config = dict(
    routed_scale=1.0,
    init_std_router=0.0346,
    vocab_size=16384,
    batch_tokens=32768,
    seq_len=256,
)
Below are experts of layer 8 (counted from 0) of a mixture-of-experts language model. Rows are named router (the router's row for the expert), gate (a neuron's input weights, with its number), up (a neuron's input weights, with its number) and show model dimensions 0-95. Each number is 200 + 40 x the weight over its row's rms, rounded and kept within 0 to 999.
Before each expert's rows: "comes after" lists some tokens at least twice as common just before its tokens as in all text. This comes from a sample of Wikipedia text that the model never trained on. Tokens count by the router's weight.

# expert 93
comes after: " ", ")", " Nominated", "\"", " —", " Total"
router,185,182,182,234,125,188,224,190,271,171,140,183,194,157,227,260,207,225,229,260,186,175,167,308,195,219,227,153,181,280,169,260,251,254,194,199,241,304,156,203,244,178,227,187,181,221,207,248,181,281,223,214,168,179,297,176,224,215,146,167,276,236,211,168,215,162,181,276,215,235,206,205,183,233,252,240,131,178,211,187,156,192,205,261,218,193,192,233,203,179,233,229,151,170,227,256
gate0,205,230,190,177,220,171,147,229,247,167,226,222,229,229,190,257,226,148,249,276,142,228,252,311,197,165,213,275,169,240,190,217,248,214,159,160,185,203,180,183,167,196,218,163,188,192,183,271,258,160,169,236,244,163,224,231,229,215,193,201,208,144,273,144,200,152,197,248,185,217,211,244,197,215,212,146,118,207,196,60,135,242,191,250,154,214,233,213,164,211,140,234,190,242,196,204
up0,208,181,200,251,247,217,189,191,188,190,206,267,232,196,191,211,264,174,217,230,215,240,185,197,182,217,185,195,202,165,217,209,203,201,240,172,205,158,226,141,290,183,178,214,188,215,148,131,175,338,221,156,185,229,238,197,195,215,177,99,204,217,236,253,146,228,109,187,280,156,193,181,203,116,159,196,224,219,230,334,145,226,197,165,176,158,247,195,152,188,226,157,196,204,236,165
gate1,186,104,171,164,219,179,137,198,140,258,173,229,190,210,212,242,202,222,217,191,221,310,216,225,270,231,185,201,185,227,240,189,185,225,169,151,172,189,223,144,243,162,164,182,233,209,210,207,187,199,250,294,223,171,212,187,216,136,126,203,164,202,209,166,157,208,205,112,252,166,183,143,240,127,220,221,233,176,196,212,217,218,255,253,268,227,197,309,134,252,190,195,195,197,243,259
up1,170,167,197,169,177,182,129,233,251,232,211,223,209,204,207,265,187,172,212,163,152,309,213,246,211,168,178,225,187,215,260,218,212,201,163,155,301,224,213,195,180,184,162,117,174,180,248,169,137,273,242,236,173,172,233,185,249,118,201,225,227,148,262,189,163,203,256,182,195,211,208,247,287,179,180,219,158,118,207,184,152,183,172,246,170,151,179,282,176,203,163,217,191,262,249,202

# expert 42
comes after: "-", " |", " by", "|", " USA", " by:"
router,233,187,170,208,157,195,300,143,218,152,187,157,181,205,139,171,217,189,231,210,201,151,221,311,216,155,172,143,219,270,197,195,200,226,268,205,155,237,124,215,243,146,188,211,280,167,207,263,224,204,215,168,179,234,252,218,117,227,125,257,224,254,152,195,190,209,216,172,219,159,135,116,185,220,230,203,157,210,160,222,197,113,212,232,238,221,156,209,213,219,181,203,238,149,179,227
gate0,254,205,188,186,143,278,207,210,250,297,152,205,150,257,220,181,198,148,120,258,273,185,214,213,207,164,208,171,274,197,137,229,209,195,204,271,159,208,137,194,244,190,202,281,228,200,214,224,160,176,263,204,177,226,192,227,192,171,133,223,234,224,139,289,152,154,182,220,296,210,189,168,153,188,154,220,258,208,154,216,247,202,212,188,269,222,203,163,199,182,217,208,176,256,197,233
up0,148,174,190,206,180,235,164,141,158,198,227,212,175,187,242,225,218,225,235,168,135,90,196,260,202,202,179,246,204,169,198,205,271,208,165,230,204,145,197,224,189,199,217,256,168,247,197,200,314,146,215,227,239,210,162,139,184,228,180,180,193,246,241,197,173,248,144,247,292,164,168,211,199,231,145,171,220,157,251,152,194,241,204,297,154,255,181,155,191,159,198,214,266,122,162,177
gate1,184,227,173,170,207,222,200,242,282,225,173,166,211,188,179,196,265,174,203,124,275,146,137,197,228,282,138,200,240,222,167,201,178,262,238,158,204,229,205,172,218,181,204,168,182,272,183,203,218,242,208,268,229,247,246,184,75,281,149,216,140,137,178,221,212,184,203,146,251,193,225,150,144,222,274,173,239,174,230,226,181,188,259,192,220,190,168,126,185,193,246,212,210,231,172,183
up1,181,177,280,209,206,220,126,189,162,198,220,230,124,182,192,188,209,256,217,255,164,147,256,147,171,196,251,171,176,186,285,239,302,183,156,217,226,170,226,160,244,207,218,214,194,216,189,128,145,211,205,221,235,182,143,255,278,161,193,175,284,210,266,144,196,111,188,207,172,223,185,240,166,219,172,171,208,175,189,165,227,279,180,193,162,181,312,185,217,233,169,183,190,206,192,194

# expert 14
comes after: " |", " t", "p", "b", " 0", "w"
router,129,178,161,252,166,188,242,196,232,183,217,205,139,171,177,218,218,234,245,252,231,104,175,250,250,240,190,140,203,189,152,200,203,245,256,180,200,176,180,164,234,159,184,247,270,250,181,255,207,262,209,174,278,209,195,179,136,193,161,259,203,247,146,127,227,158,183,239,244,124,199,190,123,234,247,277,136,182,180,228,199,172,161,282,183,166,202,257,199,226,223,182,206,183,216,182
gate0,202,149,223,211,224,264,205,163,258,267,131,195,228,132,259,196,145,231,155,204,248,167,177,209,229,187,211,222,117,258,153,195,238,200,174,205,220,279,121,199,241,136,209,120,179,229,163,242,126,196,195,207,162,222,223,221,176,223,188,184,207,199,149,150,327,167,223,187,180,182,145,189,187,245,175,185,181,261,261,156,140,189,190,185,216,209,271,162,203,171,227,152,201,158,227,195
up0,193,208,177,239,198,236,165,167,192,149,103,183,157,182,229,193,195,305,196,188,192,208,222,195,216,206,163,141,149,258,206,197,213,154,240,184,146,220,186,173,235,288,190,133,145,231,183,260,136,159,170,239,183,223,244,238,196,230,163,219,179,198,136,155,230,158,148,263,164,186,247,271,201,212,131,166,252,125,196,191,184,229,253,263,156,214,285,159,251,231,244,198,190,233,192,199
gate1,253,249,244,195,216,245,268,165,219,149,189,232,221,189,212,229,259,196,154,273,91,218,197,223,174,198,251,251,287,255,143,200,267,170,194,256,182,207,175,198,238,172,162,206,224,212,228,184,246,277,251,192,134,229,202,199,155,184,182,188,260,194,186,184,191,126,237,247,197,143,142,155,154,260,249,171,184,226,203,264,167,195,182,176,216,242,254,216,162,164,216,213,223,121,232,233
up1,231,216,201,212,182,166,196,259,201,151,199,233,182,156,169,260,223,206,187,234,106,223,239,227,223,196,270,285,189,204,119,110,266,204,224,282,205,184,189,136,250,210,140,211,175,216,222,184,190,227,217,234,169,158,145,180,188,144,208,230,228,224,209,206,176,153,225,251,179,147,147,140,176,235,226,222,240,170,197,240,89,198,212,189,259,251,208,192,249,206,197,148,177,238,248,283

# expert 92
comes after: " of", " and", " for", " with", " as", "."
router,143,149,98,234,177,243,182,163,235,179,203,194,171,197,139,227,217,197,185,226,210,155,185,165,191,240,178,138,248,178,155,247,208,271,271,197,213,226,176,183,233,177,238,154,253,229,136,170,176,210,173,199,253,256,156,197,184,212,135,184,240,245,139,140,137,152,212,216,157,173,173,129,195,230,214,208,133,209,210,204,173,134,204,314,167,201,231,163,191,271,208,220,254,255,247,183
gate0,215,256,216,144,224,210,187,149,269,212,185,296,190,187,198,220,253,223,266,186,198,181,263,216,260,205,234,200,194,211,147,200,200,192,180,224,198,183,180,199,232,200,181,127,202,187,175,202,180,205,200,237,157,254,192,197,109,225,173,134,280,228,301,262,152,268,196,251,180,209,138,222,180,243,213,187,228,248,226,117,233,216,143,180,225,181,233,293,195,215,142,202,179,184,288,237
up0,179,195,188,231,230,168,206,116,198,233,232,272,192,125,190,174,186,226,207,258,246,209,220,129,280,183,163,192,295,167,128,217,247,224,245,243,177,203,220,208,218,229,188,185,194,124,218,189,178,249,221,209,155,278,212,168,145,165,218,108,247,243,205,242,155,193,161,222,140,177,145,173,202,226,204,191,221,160,255,161,192,243,236,207,302,141,256,217,162,191,156,178,213,164,162,193
gate1,177,190,195,229,287,253,230,171,261,180,190,301,178,203,221,169,177,149,228,252,209,183,265,197,227,166,180,226,259,197,278,264,183,158,223,184,184,216,215,212,223,234,165,224,129,184,283,184,217,233,217,260,216,187,180,218,156,143,157,126,215,162,206,214,206,187,114,183,188,157,152,189,186,207,236,145,185,274,149,195,116,155,170,224,271,219,210,263,274,215,166,208,249,180,197,184
up1,179,195,165,220,226,184,204,247,220,181,287,240,207,188,222,167,224,213,223,249,193,143,215,150,185,161,231,160,103,212,210,272,202,227,165,285,237,123,159,213,243,265,211,189,241,219,153,221,145,210,212,271,275,202,150,226,215,173,200,177,156,123,239,209,187,211,233,178,170,170,112,114,243,235,222,125,134,222,193,217,195,249,219,143,203,231,224,217,263,229,156,242,219,217,193,195

# expert 17
comes after: " |", " was", "|", " released", " born", ";"
router,109,157,166,289,177,148,287,172,230,195,221,216,127,155,123,210,200,222,192,239,209,122,207,238,203,190,212,140,167,227,200,228,164,278,258,207,174,206,192,176,207,145,183,235,269,245,196,230,231,258,248,179,290,230,258,195,141,210,153,232,231,254,135,144,184,190,155,199,247,137,228,195,166,219,226,233,182,217,156,243,205,147,215,264,205,198,155,229,211,216,219,204,209,211,232,168
gate0,180,171,172,238,162,182,263,211,233,223,164,243,190,209,147,122,135,278,219,197,264,156,282,217,175,175,195,251,303,202,268,220,191,200,262,168,262,245,179,160,245,220,253,146,186,130,206,218,218,173,111,165,273,226,236,192,172,191,206,169,210,252,175,162,230,199,239,163,199,201,131,193,231,153,204,225,118,199,200,145,165,211,217,233,151,182,187,203,204,255,173,269,181,200,190,191
up0,158,131,171,44,196,183,162,248,196,158,221,152,190,182,213,179,204,192,196,168,175,150,169,235,228,203,188,190,147,209,189,178,304,218,186,185,206,210,214,291,228,170,199,229,241,265,149,237,265,252,237,252,131,156,147,161,305,168,147,230,196,212,208,211,188,204,170,234,222,111,221,236,210,172,203,200,183,240,212,198,216,193,214,232,260,231,236,214,172,142,184,181,158,194,234,223
gate1,144,164,153,255,293,231,237,203,240,216,183,187,182,184,205,193,177,267,239,241,219,201,235,226,141,262,153,169,158,230,246,224,178,201,234,215,168,213,206,211,211,131,189,141,239,243,192,137,146,241,201,253,200,168,143,272,146,281,175,169,232,263,185,153,238,190,150,211,199,251,200,146,228,212,232,146,173,194,178,198,181,199,168,219,173,280,233,136,221,161,245,135,264,149,252,160
up1,242,145,169,183,133,228,181,226,141,254,148,218,227,214,311,203,235,260,178,174,90,215,204,239,145,230,196,209,223,229,166,126,252,215,206,242,229,115,202,145,110,160,171,227,169,234,194,206,221,253,219,214,159,140,164,223,221,275,185,186,157,205,193,175,211,233,208,188,278,193,151,173,210,202,211,128,167,182,157,269,195,226,261,198,202,222,236,186,232,199,172,157,238,238,178,191

# expert 120
comes after: "-", " the", " of", " and", "|", ":"
router,199,118,119,203,164,254,232,157,220,199,222,178,210,206,214,183,229,231,179,224,161,159,234,249,283,207,195,263,203,183,158,245,140,177,257,174,206,246,96,233,202,177,201,198,217,260,222,187,242,177,190,192,179,219,211,251,113,240,138,203,227,297,120,212,204,177,208,147,256,196,237,175,174,215,288,235,219,239,242,200,239,123,229,259,209,218,227,229,237,173,220,186,219,236,235,251
gate0,171,244,152,165,166,187,153,225,233,175,302,162,149,209,188,241,213,301,165,172,248,130,140,201,194,233,199,190,130,124,233,167,174,179,245,258,208,243,152,144,217,203,156,142,232,235,195,172,179,214,226,173,191,224,219,229,276,190,211,182,221,190,189,172,165,199,173,191,206,297,242,216,164,168,233,239,159,174,245,225,231,128,168,154,239,112,267,174,208,202,180,238,259,206,174,178
up0,182,153,246,201,179,232,237,238,223,154,163,224,195,183,217,143,148,107,253,186,176,222,193,195,147,164,159,226,186,250,229,215,314,211,150,131,226,234,183,207,238,231,234,195,194,98,256,180,247,198,130,114,184,209,188,194,184,225,189,215,179,157,127,218,166,190,231,247,235,179,164,187,184,167,197,179,229,228,176,162,152,255,211,250,128,203,157,198,143,218,216,166,150,271,220,128
gate1,164,137,238,231,228,228,218,136,187,179,291,280,229,159,218,202,207,218,208,225,189,170,159,230,256,212,168,242,249,211,216,237,167,167,238,185,270,179,150,223,255,195,251,176,212,174,223,186,196,210,209,95,154,257,227,276,154,195,106,256,182,145,120,216,207,142,177,199,291,203,156,215,139,181,208,255,213,212,242,202,168,182,213,200,190,167,162,219,223,165,160,141,202,256,233,203
up1,286,166,252,186,174,214,196,156,142,152,235,202,267,180,196,171,136,185,254,177,161,178,184,203,183,236,131,180,177,241,215,219,213,237,181,211,210,227,206,150,140,199,223,299,233,204,201,165,128,205,219,186,219,222,232,235,216,263,167,206,188,169,172,277,161,251,261,174,216,113,170,238,158,226,238,250,221,233,196,181,155,184,232,195,157,218,246,233,295,122,223,139,220,281,193,239

# expert 116
comes after: " |", "\"", " during", " Opposition", " ", " 0"
router,134,154,164,242,141,171,257,153,243,202,239,167,138,149,158,205,227,222,198,262,229,104,192,233,269,210,212,140,188,207,167,241,203,263,267,211,218,199,199,177,252,155,193,256,279,273,177,253,203,256,198,197,261,222,231,172,148,241,176,241,231,227,95,129,199,218,184,201,244,184,211,162,140,243,238,233,174,202,157,254,224,163,181,251,209,184,171,223,202,222,223,180,233,210,230,181
gate0,226,187,213,200,162,193,260,170,241,189,190,130,165,230,250,164,182,205,147,188,142,165,201,334,187,236,221,163,276,230,211,213,162,177,198,269,194,211,173,264,108,169,218,223,241,226,195,250,152,232,139,186,294,268,227,153,180,199,195,194,239,243,185,209,185,234,201,223,187,182,243,193,135,219,203,167,169,198,155,217,221,167,258,198,241,150,170,267,146,149,225,187,204,206,184,108
up0,187,174,218,185,119,273,242,167,263,269,232,188,196,134,184,204,190,189,180,246,142,142,191,234,237,128,85,157,146,194,237,150,159,182,254,183,205,192,191,171,149,232,166,181,141,251,157,209,244,212,242,177,125,253,214,199,239,175,162,193,157,152,199,250,139,244,159,229,220,211,220,242,207,194,227,174,266,239,168,189,195,245,195,248,238,208,197,273,209,191,178,213,169,145,151,142
gate1,172,90,198,267,149,212,210,153,196,124,234,145,219,195,189,122,194,181,249,243,153,227,123,239,229,200,109,219,208,201,183,234,208,247,276,151,194,177,202,127,228,171,210,220,196,187,216,216,224,222,284,178,195,183,217,200,157,181,124,179,226,212,163,209,169,201,305,179,177,116,271,186,226,246,181,245,142,217,196,209,177,196,149,240,241,193,211,249,257,173,234,193,211,178,219,177
up1,207,195,142,219,225,187,256,226,190,180,183,229,173,175,205,217,202,192,208,265,220,216,154,217,187,191,238,169,188,249,174,151,169,193,223,175,168,171,271,119,212,229,128,230,184,240,221,172,161,201,219,171,242,193,218,142,170,202,160,174,208,158,138,152,255,316,197,202,250,258,94,228,248,181,182,141,225,169,192,129,269,176,234,181,197,115,115,206,193,219,118,249,225,189,179,160

# expert 80
comes after: " the", " |", " United", "|", "-", " New"
router,213,179,239,228,126,210,308,176,210,147,173,156,117,192,187,215,201,247,225,196,173,188,198,237,186,229,209,193,223,195,228,248,141,204,294,168,221,264,155,236,220,165,164,221,179,199,222,194,173,233,253,174,256,215,200,215,113,194,221,215,182,273,134,134,240,188,177,245,200,192,205,190,196,147,213,282,135,161,186,177,139,174,170,291,181,235,208,186,215,223,243,246,280,198,242,263
gate0,177,96,223,177,149,253,177,244,183,222,263,205,195,254,213,142,213,250,158,148,170,210,213,249,175,208,274,187,221,218,175,150,152,222,240,217,293,221,180,249,238,228,161,203,281,176,181,220,170,213,194,193,121,189,138,160,206,285,131,193,250,170,180,159,214,183,192,170,223,248,225,153,198,192,182,220,233,231,164,218,172,216,247,113,234,206,163,219,192,247,113,255,171,209,245,234
up0,153,208,214,208,124,175,215,194,191,233,211,161,262,148,182,200,205,103,217,222,204,250,228,215,263,228,146,267,181,241,257,263,250,285,138,185,261,222,137,210,168,234,246,211,211,199,200,178,215,162,224,215,239,218,173,255,213,231,185,228,194,233,97,254,163,255,234,138,227,203,171,202,229,228,283,222,270,161,144,203,258,177,190,271,227,186,175,213,187,190,172,194,161,251,183,157
gate1,189,214,195,201,258,138,236,157,220,217,209,287,184,264,141,256,167,199,162,165,267,184,141,186,186,205,232,245,200,117,156,257,145,159,234,232,312,206,198,185,214,190,164,239,165,179,225,165,231,180,288,150,188,208,201,197,194,202,233,215,194,174,155,161,183,195,284,246,204,231,138,162,203,197,172,237,153,219,265,107,190,253,182,205,293,201,141,187,180,211,219,235,206,193,215,169
up1,230,215,202,223,199,207,249,175,212,171,173,234,199,279,186,244,111,228,166,161,234,223,93,159,196,177,205,248,185,248,188,197,225,224,220,284,302,123,171,196,219,199,195,228,181,171,162,200,178,155,300,209,200,211,232,179,214,219,208,206,197,211,205,201,144,224,261,209,253,75,156,183,173,193,199,209,195,213,228,206,219,266,144,146,269,242,167,146,228,163,272,222,161,189,199,228

# expert 18
comes after: "\n", " |", " 5", " Party", " 4", " Win"
router,170,193,144,256,198,275,262,167,228,226,201,184,171,151,160,182,226,239,188,207,200,149,149,298,266,183,198,189,182,185,172,225,214,186,184,194,214,187,131,175,238,45,202,216,223,202,119,265,165,233,181,188,190,250,174,215,159,224,194,238,251,275,211,148,207,175,231,265,185,168,146,172,233,239,212,249,135,190,254,176,195,184,187,253,242,215,162,191,214,242,187,203,241,275,211,211
gate0,201,179,122,202,194,230,255,237,191,171,154,173,204,193,188,131,184,158,173,211,182,154,255,266,129,249,192,182,174,180,195,219,174,160,167,192,214,136,225,239,242,122,233,241,191,218,139,239,219,256,228,207,210,258,188,267,273,214,163,188,292,175,241,189,143,234,195,230,139,214,135,262,231,266,230,251,197,200,186,139,201,200,221,218,197,279,205,229,235,205,180,289,138,175,201,150
up0,188,239,219,174,224,249,195,185,189,238,137,246,217,159,189,293,182,159,144,171,253,246,172,206,271,243,171,188,243,238,248,184,167,220,250,206,221,233,209,223,212,186,190,188,193,142,198,162,133,156,246,137,146,183,266,154,98,122,194,197,192,142,190,176,170,145,205,170,222,215,174,246,210,196,150,199,82,174,217,197,254,221,210,266,139,155,161,168,203,203,232,139,209,182,231,173
gate1,151,197,208,151,172,225,205,182,155,200,251,191,153,201,179,179,200,172,209,204,190,174,217,174,169,202,281,192,122,232,225,210,212,270,213,219,236,160,105,181,175,177,225,217,155,229,210,179,271,183,110,195,224,174,151,199,282,219,277,266,208,224,229,240,257,291,292,176,198,194,261,214,179,261,140,229,137,224,196,183,250,230,245,169,212,258,211,218,233,209,125,220,221,251,200,154
up1,210,194,219,287,206,186,138,196,182,168,177,178,209,164,205,187,200,100,156,137,142,196,201,171,219,165,235,218,174,177,200,178,140,243,196,195,279,188,163,241,208,159,198,211,247,190,145,223,178,208,137,161,266,284,176,186,177,196,155,251,188,223,215,237,265,175,204,258,119,198,183,209,216,235,226,264,138,187,182,110,123,193,173,256,211,184,127,225,192,152,216,190,222,227,179,301

# expert 30
comes after: " |", " 1,", " +", " in", " $", " 2,"
router,143,158,227,217,140,196,226,199,222,146,182,243,174,216,147,192,219,191,213,174,240,164,166,205,250,219,231,263,212,175,124,252,160,252,213,188,180,160,155,205,220,170,180,166,249,256,183,190,262,274,240,175,229,196,234,228,133,167,130,195,244,268,167,198,274,199,212,237,202,196,162,215,144,308,261,166,169,289,152,226,213,131,177,202,242,176,164,247,142,176,248,231,222,201,245,213
gate0,211,199,221,203,226,191,193,177,191,256,192,202,176,236,96,230,250,176,230,131,200,205,218,181,195,184,184,203,102,147,140,226,135,245,191,197,233,237,236,190,191,183,218,214,251,208,233,212,163,203,238,190,270,143,188,181,223,167,201,192,236,204,277,263,178,300,214,181,129,234,171,196,232,140,206,224,192,136,241,189,162,292,158,182,252,296,171,225,216,182,239,192,129,256,215,257
up0,183,167,219,175,181,171,157,196,215,131,141,102,223,187,211,215,168,213,190,177,201,199,232,183,154,227,266,173,200,200,231,262,250,222,232,207,168,181,174,102,168,163,107,177,179,142,233,149,221,195,171,187,162,196,197,203,214,171,291,127,216,158,132,208,190,182,183,171,269,232,170,255,274,210,190,172,200,160,165,213,244,280,124,214,230,245,182,224,191,268,192,166,139,182,265,171
gate1,220,229,180,153,171,227,175,216,227,256,240,207,240,226,231,205,156,205,254,215,245,194,110,195,176,143,168,172,243,218,136,239,130,169,236,217,223,205,196,215,161,166,263,203,226,173,197,186,191,213,327,187,234,190,197,181,230,111,136,242,201,314,160,189,149,178,320,148,197,133,187,189,148,176,181,200,170,208,192,226,182,156,223,227,186,213,156,219,150,204,210,216,247,189,206,261
up1,197,195,215,178,190,182,230,303,219,140,240,205,173,216,219,234,195,217,199,261,178,172,195,152,206,189,181,219,160,236,219,317,228,261,252,220,170,196,166,201,168,183,153,158,195,249,149,216,294,159,207,143,174,248,174,194,265,249,176,227,154,203,242,211,219,244,199,142,260,223,235,227,271,176,211,204,198,199,190,181,263,231,191,151,189,222,276,187,250,177,256,173,317,241,212,143

# expert 35
comes after: " |", "|", " $", "-0", " No.", "-1"
router,163,148,141,212,164,177,291,220,201,161,206,245,127,203,121,225,254,242,207,218,186,135,166,221,263,238,227,231,186,216,163,272,261,255,248,173,208,241,151,188,174,210,201,226,176,209,213,209,214,262,227,154,267,214,179,230,159,244,195,244,232,227,119,261,237,238,151,249,220,157,183,208,187,189,248,210,178,261,158,185,210,232,170,204,264,145,202,269,161,191,205,231,277,154,258,170
gate0,210,102,164,236,169,175,235,181,169,271,193,190,260,214,164,151,209,214,212,207,206,97,160,243,122,228,187,191,213,205,159,216,168,216,247,263,232,263,233,223,170,199,262,198,217,251,204,225,205,173,147,209,226,258,271,200,172,252,196,241,126,180,191,197,212,213,159,241,184,174,148,226,210,200,191,234,217,162,252,248,201,229,192,209,241,254,177,291,224,123,112,199,172,170,281,238
up0,166,224,166,228,181,225,172,183,213,184,195,178,151,181,264,227,155,173,185,230,222,262,270,180,191,184,154,169,212,252,220,98,222,166,110,218,229,203,220,271,205,158,230,236,205,153,113,199,187,165,202,259,111,179,179,157,222,202,190,216,266,226,308,224,149,155,203,171,125,205,211,161,146,215,198,235,216,143,202,221,158,183,243,211,158,239,227,114,161,276,195,177,183,197,173,212
gate1,203,212,230,221,188,186,226,237,194,96,216,217,235,148,197,143,161,251,186,148,188,235,102,219,271,173,227,104,242,168,205,213,207,255,300,211,225,163,217,239,200,183,233,239,224,203,262,225,225,164,215,151,164,185,188,218,159,239,169,189,231,171,193,269,231,243,243,240,180,189,221,176,221,187,167,150,161,148,134,199,147,207,115,178,285,158,168,174,180,127,214,158,209,179,233,227
up1,264,177,333,193,207,178,178,161,234,184,199,194,169,220,174,150,139,197,223,184,202,230,191,209,195,215,219,163,256,220,240,246,202,226,262,178,204,166,147,227,215,227,272,209,196,142,196,171,318,57,244,239,213,226,263,212,191,233,255,204,147,202,206,196,241,180,196,184,186,265,130,171,157,223,133,183,236,141,182,186,189,182,163,194,171,247,171,194,206,140,161,203,215,160,202,220

# expert 48
comes after: " |", " on", ":", "|", "″N", " /"
router,155,154,196,224,172,156,278,233,250,167,229,155,205,224,181,179,257,189,256,241,218,175,218,243,187,306,193,190,140,235,141,274,203,221,205,166,183,219,190,204,173,166,173,197,155,251,181,169,180,277,201,175,246,233,227,204,147,207,94,191,292,276,131,162,184,225,204,192,236,111,215,170,149,185,215,206,182,204,175,191,184,117,195,223,139,203,175,218,147,184,225,177,266,181,234,219
gate0,256,248,153,177,200,211,187,183,139,183,215,247,253,205,195,175,247,234,198,214,157,188,184,131,158,185,193,150,166,329,197,222,256,214,266,242,151,217,232,174,217,201,137,234,220,210,232,167,104,180,152,248,168,227,208,257,106,149,211,215,205,254,165,208,244,145,228,192,174,155,228,116,199,223,185,177,245,190,237,247,257,193,198,179,148,180,173,161,244,219,236,261,172,192,161,243
up0,187,148,167,226,194,244,225,207,197,210,178,185,180,142,236,220,170,204,237,250,262,221,235,190,307,218,190,225,237,173,224,300,184,136,160,210,253,265,211,214,212,186,185,185,239,149,167,207,230,242,166,214,219,240,215,174,278,197,188,170,252,185,198,189,176,236,202,329,155,300,199,258,165,262,235,233,175,230,198,155,118,263,235,191,247,211,214,241,230,228,218,156,212,217,195,148
gate1,192,146,200,208,133,184,161,157,184,233,198,239,227,188,198,208,242,203,240,199,215,221,251,163,168,179,284,175,176,241,138,134,190,163,196,89,173,277,134,263,204,204,124,274,206,213,129,176,215,147,224,146,154,299,236,171,194,150,187,227,249,193,189,231,227,208,256,265,223,199,128,188,199,239,176,192,195,246,208,162,259,163,230,139,165,227,219,223,165,158,222,232,191,180,222,210
up1,189,209,215,171,229,162,255,231,281,219,217,158,143,209,232,197,250,151,266,208,163,246,133,286,147,243,221,156,179,156,151,174,192,145,227,162,98,227,217,229,212,233,188,205,226,187,226,110,158,209,160,160,178,215,212,244,201,162,185,142,263,236,175,189,168,256,165,179,167,175,199,280,189,140,164,200,213,188,161,136,188,160,179,179,142,243,118,219,140,177,254,206,225,226,198,217

# expert 67
comes after: "\n", "-", " to", " =", "|", " ex"
router,105,180,142,266,163,176,287,157,238,195,260,198,130,166,136,208,224,197,178,242,195,131,157,244,243,171,195,159,194,225,162,220,188,261,255,202,220,171,161,168,258,124,173,232,247,254,170,231,190,236,222,205,288,213,232,191,137,207,169,239,233,230,120,137,191,154,196,214,248,151,169,195,111,200,210,244,192,209,173,226,219,159,198,268,225,191,149,215,182,221,243,202,196,194,199,179
gate0,175,227,97,227,216,155,224,198,228,113,224,215,184,269,262,150,128,152,204,159,216,153,210,259,286,182,205,205,265,197,173,169,235,207,217,158,223,175,204,165,245,193,195,211,261,292,201,151,157,239,183,146,161,199,209,238,149,231,155,187,173,255,224,208,243,234,239,189,199,201,266,241,164,227,262,230,194,197,171,241,231,134,259,215,171,239,271,215,164,190,282,191,190,194,216,173
up0,221,171,124,258,184,279,199,187,159,202,205,227,241,289,199,199,169,100,186,256,143,160,211,185,177,212,232,258,258,170,224,193,171,158,199,242,194,233,246,228,206,183,144,335,143,201,183,242,145,285,237,224,191,230,260,164,200,192,273,188,219,161,221,173,158,216,207,210,182,175,210,236,195,229,226,233,119,189,229,208,198,248,239,205,179,247,199,213,246,201,180,224,259,223,220,264
gate1,75,174,212,189,175,259,160,199,194,124,212,194,159,216,186,171,218,223,260,232,241,171,283,201,172,218,215,251,224,146,217,215,251,176,233,159,169,250,177,236,129,151,198,195,194,256,208,205,234,218,184,206,188,215,236,191,177,164,217,175,195,205,178,143,255,236,208,181,280,163,199,187,203,135,178,179,149,206,291,261,254,203,265,224,136,159,223,138,134,276,166,207,242,139,215,182
up1,176,211,260,227,189,216,134,149,191,237,194,247,176,224,200,120,253,209,209,208,124,89,181,252,199,170,232,143,248,245,209,176,151,206,229,213,270,139,211,195,217,241,179,270,160,149,130,206,180,268,177,204,231,250,226,133,172,203,231,207,200,202,213,167,167,146,181,194,209,155,267,134,155,147,168,93,181,189,245,205,211,157,180,246,181,219,262,179,175,198,210,242,234,164,189,205

# expert 5
comes after: " a", " the", " and", " an", " is", " most"
router,148,153,243,217,97,152,222,201,271,177,215,200,126,231,198,159,226,292,206,181,177,196,238,223,198,208,192,114,208,197,170,205,185,260,314,210,203,151,178,257,206,181,183,185,241,214,145,252,169,207,235,210,215,226,248,221,129,222,188,221,190,213,151,167,188,189,239,271,207,178,186,174,162,197,238,215,129,288,205,233,240,114,210,218,231,236,214,179,223,173,263,149,260,225,217,238
gate0,151,222,205,258,173,148,222,196,230,175,223,244,221,233,213,185,176,253,171,231,215,174,97,226,149,194,242,141,185,181,176,167,212,283,181,169,190,191,166,203,193,233,206,205,203,143,183,197,214,160,193,130,182,248,193,182,230,275,149,207,268,168,202,193,239,247,302,210,190,198,183,246,217,243,160,224,203,277,258,205,205,181,230,232,108,270,116,271,179,233,235,209,295,215,218,219
up0,182,208,246,271,193,149,256,221,245,193,195,200,195,221,241,184,187,194,172,206,158,191,228,179,175,129,242,212,199,222,173,132,164,283,202,235,123,190,161,227,241,199,203,110,262,177,173,241,178,162,139,120,210,161,217,161,177,179,201,219,193,123,185,131,176,200,242,246,115,189,225,197,220,178,165,204,176,162,203,164,167,144,252,178,220,208,82,179,152,133,206,160,175,267,154,194
gate1,234,219,282,212,129,161,228,154,241,201,268,236,211,154,180,202,186,246,251,248,209,221,198,129,200,249,218,150,185,212,277,165,249,198,258,181,185,241,165,241,115,87,183,232,242,184,223,217,215,200,114,244,218,205,229,183,183,172,165,174,220,190,214,199,226,180,210,174,156,206,137,115,176,175,196,145,192,264,279,130,200,180,201,199,198,201,263,204,184,212,183,168,147,219,279,180
up1,277,206,155,179,251,202,225,183,179,222,185,264,113,163,167,194,315,165,152,234,150,152,170,240,174,146,194,225,225,202,231,244,206,200,152,253,187,176,198,196,206,214,241,180,224,139,241,142,160,249,281,157,197,255,165,252,199,231,291,208,152,237,188,173,160,192,107,197,214,254,207,225,208,204,253,160,199,130,158,190,269,231,221,159,184,198,180,147,233,215,202,216,228,172,189,251